From a checkpoint of a small mixture-of-experts model trained on Wikipedia.
Experts: 64 experts in each of 9 layers, 48 SwiGLU neurons an expert, 6 picks a token, a softmax router.
Below are experts of layer 6 (counted from 0) of a mixture-of-experts language model. Rows are named router (the router's row for the expert), gate (a neuron's input weights, with its number), up (a neuron's input weights, with its number), down (a neuron's output weights, with its number) and show model dimensions 384-415. Each number is 128 + 24 x the weight over its row's rms, rounded and kept within 0 to 255. Numbers have three digits each.
After each expert's rows: "raises" lists some tokens whose logits its average output raises strongly, later layers aside. This comes from a sample of Wikipedia text that the model never trained on.

# expert 52
router:125110140085117142129103128111123157137082142146169118125150124121150149134087112124182088100121
gate0:127078157130138140118088117110143146135097094135115118165145119153094087103131107153128102149133
up0:144042102167129106123134139165134099129152144125191145112133089129139108146090174128100102182168
down0:148087139108146126125150127178124092135072122183148131137118122095113127098158097133156101168169
gate1:226096128120140129171092114156177128115120133153167146165120147118148115122147148108113100086125
up1:124127129136130124105096125143132130152111164112127112095135101104107082099133132122134137138118
down1:125102139144162137142103144111162090116106141120183136173126175129140131138120153155078098128124
raises: "\n", ";", "\n\n", " (", "^{", " |"

# expert 59
router:179157139150135131130186110089103100087137144129107132187100092159103135136128115132105106163105
gate0:127127146110111089145143080148093129130155139160117117124106153133148114128129129123160111084094
up0:103108134095147129106168162154075113099128115134165154120114152113129134087165090134183113147113
down0:142144150179130108137130094116118150130125135141118140130152159086094097135131161154092124107121
gate1:144089106119115142127105127097127114126131146146098160156144160082128108095155132144154144108131
up1:137177110095143141137107107154130099115145116100112106126137114129154118126165188140108148092114
down1:106119103160147131108143145091128137114175100117097149187097146138099151086120103108133118168093
raises: ".", ",", "–", ".\n\n", " to", "-"

# expert 5
router:091092129133109087130108135103160143125167122143117103124122109168148127113171080115140153140127
gate0:136121099119154121130126132099091106128140127088117132115121148145149124099139109142123107144151
up0:165124123069130103134139117070133126158185146130102106119136148148124128113157136117091129081130
down0:136092136138105086143072103110122146128105094133145126143153167146119144146122155108131134137123
gate1:151072115078135129131165112098120131110089107137169146125172133133103148122121118118141136111135
up1:135150130149155149082136144152156088121165107133122085071087151181092106145152114132110124097150
down1:159131137087160085096140123156106150132141134104119095103158079062130123180116128098141106132146
raises: "Sh", "D", "J", "N", "Z", "S"

# expert 46
router:157147145157148165162179134137127129107110124132174134154132132132124130131142132114139155130111
gate0:146101133161143115139162121161140123093150093102102125143135137149148142133131133114105153119147
up0:141130139131143139130114110123161114184158118165120145182108129110114121117083144162121117123130
down0:156179095145120140113087143140144156135096119145133121118179134129157116131118112138174123142101
gate1:138154127156151132141129156111140154125122129094123133129125154129135101121127136126119136153112
up1:128129097178085126140163123089155096153126137141128135163138132092125104106112106108089096130139
down1:145151130120123149102160138147087124125091155111158114127126154125110102132133167083161085160110
raises: "21", "7", "3", "20", "23", "19"

# expert 27
router:148156159175153135110096150111113156130119135132143146122150154082184119145174142122130116116111
gate0:151062152137136126138110120096114135136115137132126124148135122083110177144116128112163135131137
up0:119148071118098153124118149079148118122114140127132129081126150128139141127148146143138136142069
down0:131145138127098145139082141118092170123139152120157149160136115155134097122177153160159121122133
gate1:124113170140136155117161122097154155160137147146116114134144129162133133094175097124102155112129
up1:144103118095137156167110145138173073106115113157136146113086150102153105139139091126123089144111
down1:130083119112146122137172112131125122171104131134103136148132087132146144125133115120172062102100
raises: ",", " and", " in", " to", " on"

# expert 50
router:098132107165143135143144142124123105165172130110141123149091104168127134134088142151101134100134
gate0:107097144086144162122102136143126151122099132165098110120076144124112137134181152120142095145135
up0:119117097092138126110150136168105106137164117188133150167118143131147141129117105141144139147161
down0:135112162174126099094160116105108139130120145137133098112156148122105130109140114103165152114073
gate1:124147137135124130125117133118102106095139116105102114096164148134149118130116100133137140087139
up1:113177109114127148184199128092139105141094109085118145132154124148149142123121133133152105139148
down1:125188109116154152135117155131107162129117131144111135117096121128115138114177144071119154156114
raises: " ", " C", " D", " S", " T", " P"

# expert 4
router:121104160116112151138138165089136170132069139120179137089154128119186142118167113140148146142167
gate0:121089118157139118125080164135130129108092123152140127121152141108139129128149158139167165117125
up0:143125105144197172119163102090120132113116117153124148118120099150105115105147121159126134091126
down0:121147130117095160141088097132118142108144147131160096117129155161159109115122127141120136158116
gate1:140153133165147140123116098167142118138177136073167117132069081125135146116146150113116124142060
up1:144137132157157126123113149099155074170101154082120130138106060129150115125115142122119115148117
down1:098103148082107149138169115100115157115120142144125101133084133155137101138160148112120112094132
raises: " |", "1", "8", "2", "0", "4"

# expert 37
router:144124158107084168110127174112092151120156141098190087085121162137133121121119099119106085090143
gate0:121119119110117156126138113123156151149149112126096143162118112147135114097098158122097139098124
up0:154104111103108144105132128115087115161115143134147125140142128167158106143187078150120098129141
down0:147120138087192094139114150147142058093123157141157109125152139163140106139110155087140156112119
gate1:171084100111114105107114130106126114112116126116166101106131129135136110113116150095128107076126
up1:109168115084132136110140143144120093105102130097140129124128160098147136081134140152116133098138
down1:144134095118095130104117130159155170161139137140155126132147139068165117112172109109124142144125
raises: " ", " Not", " A", " L", " N", " T"

# expert 13
router:142082064146144138133090105150116142146120145147133116113133130143147122119101165137129122179097
gate0:139140114151102100101126149113128147127162108135104179117133122118129133101145173147093140139132
up0:117186112181121125155151130127141130150136118161128144124107098140153146153147117106157087202113
down0:158111103102056115161145100131154112102156138140120115119109143111108186141125127162108146066137
gate1:139084125104105092103119145099114090123143123110093125134141138142152108165136111148122112080106
up1:163102123124159136142122083178130106127096100101115152167130157107095096136110113177119116152120
down1:131160149127141107139106153127137168132175140125132150123151126106096140116142118135118111166131
raises: " ", ",", " ("

# expert 55
router:154125095076143114122152141132128122113128096119156158128153113129130143122120112146094114123147
gate0:119119117131139141140119113100124153119104145125097137147124112128163152130156126143149098109129
up0:117113094129119159160043133139123133142113124163141153106114111109117096138135064125179132134122
down0:081139122179151114121112133157139152164147133116145157188072197133100139103116106142161118151123
gate1:107095144123110116150076090103118143127151105118108143120077158154155164135111097165120143094127
up1:100150135108131121141089112146108121135155152161165147135128133147165136129139128131096102097153
down1:138122103118138097084170114122099119123108147122144137095149129121099128114089159081097126144127
raises: ".", " (", "\n\n", " |", ")", " or"

# expert 45
router:149091130092130127112111119151144138116133123111148108119161111108135129114155085102122126090163
gate0:110136155120134135126080110106092114130087103159160132087161113121145133083096104162094118115089
up0:136135150121130092099141145120171138117095119136143146152094126153112137117099134169123164139123
down0:143156160155135167128118160091131104143172133127136093122105092124184132087125157130086145184110
gate1:143145123171122165130118121149161113147107110124145163131126108147114131154101124114122127147166
up1:125108147123066098146161082142134143151159163125125122149162123154174139091175095101105097132121
down1:114212149140109112119115102094114148134117097106125122125111184147139138123104135110132111133121
raises: "12", "15", "0", "t", "10", "1"

# expert 39
router:107085153125129146122187174154137120070123097136166152169165157129125118168140145156165129144132
gate0:117148134116123106123108139136126151105096127109129142183087124101113113098106173174112115144159
up0:105131142135139137143145124135119178116101125098095130155138140181153144126065158111110138109127
down0:163143115139111131120117152142173160131156108124109118090138114091087137114116132116115089107135
gate1:155127135156115105099128116127143097105139123130158113106135107123131159186143182098060123148126
up1:171107154113151098134100114114134138159133118141083152110097123157169120130176130104151151117123
down1:102120120085133113138157096102128137123113122158149110128141121144157113163106184174190113105134
raises: " ", " out", " \"", " back"

# expert 19
router:148073085109160165136074108108131131112098104097174102080139148120100110111080156108147120172106
gate0:108171103162112133090127120102139150076096116127135121151095116124110130123137151155172119126155
up0:113161154161141105136112123117159123073102162118097131165122158123157128140151115131139103126131
down0:136113137132115140143143147134155053108116166119140127143118090133141106169126130155107111079106
gate1:111137100130117129141080109103144104138158133113120107136110159137145138089145119170121120162095
up1:182119161163119151125146111099139131121090162123118123129148167089109160126115139104133149127162
down1:078116103141107145156121123099155127134113152130103151153111132161105156142145140137144126120144
raises: " ", ":", " Special", " Pre"

# expert 47
router:108105146111111103102106158164112101116125152152100088159119140149137152167135125153093096145121
gate0:110171103167133107098112085098130137132118099069100095154124130173113131116119098147167121109128
up0:146111143128091120132133139122131092136065122156143135092137104177121088098145143137126097155115
down0:149111133152121115133119166127083108161041117174108096076139148163155123099150143131124137117140
gate1:151142139120136130133117109123127169156125130112138176115133085136105128152118082092114090149119
up1:148089110131114158150167098143102091114105163142110127100125113131157131152124112105117116136157
down1:191158161105133138134153092132119145171125137100150119105124109140109129125098138152092100140073
raises: "ill", "ud", "ig", "ind", "one"

# expert 44
router:116168100074095184091145079167129121143141108125115114136096180100140153164110120137146107132108
gate0:097113140131096114145144136117128154147107109139100106142094101095145142096120122140098109086136
up0:129108128119110119144128117153145166098147108116089135112093099088129143149105147119132127115169
down0:155135160117117081180145133124119147089125151146148134099116113071138132096117110149102166114120
gate1:114151065123110109138127086137106121146140077094168148132114137130104103151158124120124109108154
up1:154119121105142160140136131128133119125165144130136130109171145179160144123125093125127120142131
down1:147173110118142121091167135099112119108131152117120080130101124156118119143151124146146163160137
raises: " (", ";", " (\"", " and", ","

# expert 22
router:175156130131098141164112085124120141112142122112150154097116114083192127110146135129141114114129
gate0:136080122068134111114153113160118104102128099126145138151163126148137148148130133141087149135116
up0:097119137121123151143103143135145113133116114155135120177113134128152111177154087110126126138145
down0:154129133142127130133131130104181109118106112123104111110128160122140142088142118126167143118158
gate1:127115111148116166154103160133162131141113148166092121082111127145112105134112100145105084121148
up1:126148118147119128160091103139148129116145144105128126079149154099160147143119136118081083116134
down1:114140126187110160120126113066118148099074138092065116093117129140137181116107118106156162170140
raises: "|", "==", "===", " ", "-", "T"

# expert 58
router:125125118128096133118150150149122096149156102116128116101141152096131123147163085125186107146125
gate0:129122142119122145145156139175126140151153112106186168105167168151103102103141122141135086131121
up0:156145102090090110143106165119129151110125153136133112101150136148124150139130156111134146096140
down0:132094148119137103091164122120146156177096110148129127148151149136147151112136119138161137120119
gate1:103127131147149078097097157095167126132068156115079115156114133131113107120139108095122128137154
up1:055136115140134093100154095146120075117126142162088133124102094108148097123151133056093099136100
down1:152107073134115100128111132168137123135099134122072132133098094120130125095136127153101103160122
raises: "in", "ade", "arn", "ap", "at"

# expert 0
router:166164130118093120118132110122138157108086123144116141131091134169106073146138089154141095133135
gate0:163153112126113165169103177107166166154082076121091128119100143155136099150126124097150113126080
up0:116076119124149140142133134162064119116102103128123116141125121106145162092124161119132123170081
down0:143111128140119156150107159139154144122141154110074106115142132156148125143136094121176125151128
gate1:129109155107177151097153121137153099114120127132074115088121131135110163168083166165172114115104
up1:141100135112127163151142163123165116152160135104054116082129121090109157158116090119132133100124
down1:127120108105148122135123103176081151120111135151140110127171079081135109091084128110092151151138
raises: " in", " by", " first", " second", " with", " third"

# expert 56
router:154150122124126162109098115109072162128081118108141153083177159144137142142085165160115115152129
gate0:135136122105145093121079113123134147174141161154131127117092084111089127148109144132115121146155
up0:116127082143113156152087128139101145147092116143084125116147137129141106164126123146110150127142
down0:112137187147110128154126120145147150136128134110107119099105126144119132173129065133105153113070
gate1:082126123119069146114152107121091088113132095139083154127137150152130137140085128130112109096124
up1:145179118166152108133149145123136112106164151122111109121159117111109120123150170135156102122158
down1:154155118127150135148113172153102066160124159163115157124150160122114113105096118140184140117140
raises: " and", " for", " with", " to", " that", ","

# expert 28
router:168159138130126108137125110124140120140108129175135109148157159152113166143153160133075111084129
gate0:123080135133117117142182131117121133132160107161075087145111132163116139141145121160123116095117
up0:122192132117121199111165103152104128103096131109113155151131116131117134103157106137089151160135
down0:134082156144136151120113107123120126109106133112153145157168153142109093139122085144115153131127
gate1:142128092116149118123111114170141191153129151160101137113115161132164133153118118130147093133112
up1:139136131137113159130175119114102141127202112121156139125126107128138145131128106123119163170136
down1:105090119100128180152162105117111118092141114166123174179108096156155136160098113126136165128111
raises: "9", " Other", "6", "2", "5", " This"

# expert 30
router:142124134168122111129138118155132145109116110124132089114122118112086153081136194139117125138153
gate0:140156147137084123125135109100108133165129124119127150165170153131040107103138129111133125127142
up0:171141097118136147111127133173140139132116134155104153164187147142129106157145127094099105111122
down0:111161128134126120153073126118142127128128154144106113125124148138095128144084175121100129154117
gate1:114139137150162164114123137120135123150101130105132092125151149146093117121137109106118148118160
up1:153100109115148079166093132135152154142153083108140091138178142128155129163128129135119131154154
down1:154169124171149145124117171179123166131142127164112139121104106137139136175135120155128090109110
raises: "6", "5", "0", "3", "8", "4"

# expert 23
router:104162115108137094127121128140148123138180140145092112134127131133141122140117112150162140101112
gate0:124085159149120102138140175096127086137159140131151116118124105108150066118118131147124127119126
up0:157111108173142126154097126133157164152133113154161116125122138141109129139105113096129133143125
down0:141070121091136138125083101101142127123111078113118104171121170110064154129143149056103119168117
gate1:140167085151132136150115129100179140159108145097111131127183085118120177105142122139112099086182
up1:136111135135152128103096134129074154135111097114140101124088130104103080134086133117097095110113
down1:132123129129088109121111133181118134199050140142153137111108097126150131146129087112162150128084
raises: "iz", "o", "hn", "ush", "och", "ost"